From a checkpoint of a small mixture-of-experts model trained on Wikipedia.
Experts: 48 experts in each of 10 layers, 96 SwiGLU neurons an expert, 4 picks a token, a softmax router.
Training: a variant of Muon for the experts, 3984 steps.
Below are experts of layer 3 (counted from 0) of a mixture-of-experts language model. Rows are named router (the router's row for the expert) and show model dimensions 96-143. Each number is 128 + 24 x the weight over its row's rms, rounded and kept within 0 to 255.
After each expert's rows: "mostly gets" lists some tokens that are sent to it at least half of the time. This comes from a sample of Wikipedia text that the model never trained on.

# expert 45
router [135  95 133 114 117 113 118 118 164 133 158 125 150 126 137 151  97 138 161 122 142 103  97 120  82 129 100 139 123 104 101 137 137 130 121 111 146 133 129 107 130 121 127  93 118 137 101 140]
mostly gets: "==", "===", " ==", ").", "====", " ==="

# expert 39
router [138 116 128 114 116 114 100 155 156 153 145  88 139 136 156 150 100 157 140  96 161 147 102 125 100 131 115 153 135 137  90 150 128 160  86 113 140 166 120 117 132  97 119  94 116 144  96 125]
mostly gets: " the", " for", " from", " around", " into", " between"

# expert 40
router [121 125 127 102  83 130 108 160 144 136 133  97 134 133 129 150  78 142 147  78 118 109 117 119 106  82  97 174 133 123  95 148 144 152 131  83 126 155 107 106 149 106 121 112 110 113 113 143]
mostly gets: " have", " has", " where", " when", " of", " against"

# expert 30
router [138 100 126  85 130 114  90 143 132 156 160 105 142 140 141 143 120 157 111 116 184 120 127 163 116 103  99 136  93  97 120 148 145 139 144 117 135 165 126 101 131 126 122  98 111 128 109 145]
mostly gets: "The", " The", " This", " They", " It", " He"

# expert 35
router [147 115 131 101 127 150  99 139 140 169 133 107 143 148 150 128  89 143 132 122 128  87 103 107 121 127 128 135 123 110  95 150 166 121  87 104 167 186 138  83 113 119 126  75 116 129 138 111]
mostly gets: " 0", " 1", " 2", " 6", " 3", " 4"

# expert 21
router [144 128 170  75 145 134  85 129 154 136 184 102 154 128 111 165  87 152 116  96 174 148 115  98  86 121 127 155 153 101 113 133 133 152 135  90 169 170 146  72 151 118 122 116  84 100 110 157]
mostly gets: " Species", "arl", "enn", "e", "EL", "&"

# expert 10
router [115  92 135 107  94 117 123 130 158 130 150  87 142 132 168 169 130 157 140 120 125 122 123 155 109  84 125 158 156  97 106 158 139 134 137 106 162 155 111 101 102  99 133 109 117 113 112 149]
mostly gets: " are", " been", " two", " most", " only", " many"

# expert 6
router [127 126 134 133 126 122  96 144 161 159 141  93 130 140 125 155 109 176 104 123 163 109  98 136 113 106 138 146 126 114 114 142 151 138 105 109 166 159 147 111 161 114  81 112  81 125 117 135]
mostly gets: "5", "6", "0", "4", "2", "8"

# expert 3
router [116 130 149 100 111 111 114 127 157 171 138  96 138 160 148 146 139 114 110 107 133 139 119 109 150 126 120 135 129 106 126 146 154 148 120 139 152 155 132 100 176 109 128 109 122 130  93 154]
mostly gets: "b", "ps", "orm", "pl", "bl", "itch"

# expert 20
router [167  99 139  80 100 155 103 152 113 164 118 106 166 153 158 158 133 141 162 104 136 128 157 108 120 137 132 142 119 116  92 173 116 118 139  97 167 157 160 124 138 151  73  72 102 117  74 145]
mostly gets: "berg", "son", "ley", "ky", "wood", "ca"

# expert 43
router [130 114 119 116 110 114 118 150 132 116 144 106 140 140 133 165  87 162 138 109 150 108 112 134 117 124 121 145 113 123  69 158 157 149 169 128 148 159 147 104 147 103 117  69 104 100 104 174]
mostly gets: "),", "\",", "\".", ".\"", ".,", ")."

# expert 25
router [123  99 131  93 133 111 112 161 129 156 155  92 145 132 162 169 139 136 179 117 148 101 118 120  92  85 104 150 106 108 104 140 160 128 127 115 151 187 139 101 171 121 100 104 139 123 126 151]
mostly gets: " is", " was", " has", " would", " were", " been"

# expert 31
router [133 111 118 123  78 134  95 163 145 129 181 103 178 141 121 152 103 167 146 116 144 124 106 111 115  99 130 115 126 150 117 156 133 148 114 110 153 140 139 138 143 117  94 106 134 146 141 180]
mostly gets: " his", " her", " their", " its", " His", " s"

# expert 15
router [145  91 138  79 112 129  62 122 155 138 139 121 167 166 142 133 126 164 130 119 148 129  98 120 119 108 121 151 136 107 112 154 147 139 141 104 117 149 161 104 151 127 112 132  98 132  87 126]
mostly gets: "X", "N", "NG", "AR", "CC", "AC"

# expert 12
router [142 114 160 130  76  96 131 106 134 125 169 108 152 125 162 167 109 138  91 113 127 142 104 132 115 124  88 112 138 127  95 172 158 138 143 120 136 154 147 123 129 128  94 101 115 118  82 136]
mostly gets: "ets", "et", "els", "ins", "uns", "ters"

# expert 0
router [160 120 150  68  90 107 111 129 129 141 146 139 182 158 133 135 104 173 138 111 171 142 109 110  70 124 124 128 128 116 122 133 146 123 127 123 154 156 107 109 147 103  93  89 103 126  74 168]
mostly gets: "=", "urel", "aha", "ara", "yan", "ab"

# expert 14
router [124 110 128 118 103 120 108 157 162 134 145 102 143 164 160 164 105 164 125 105 154  92  93 132 109 100 121 152 130 130 109 141 164 165 110 107 159 177 162 110 144 115 103  90  89 148 100 141]
mostly gets: "18", " 17", " 18", " December", "10", " 6"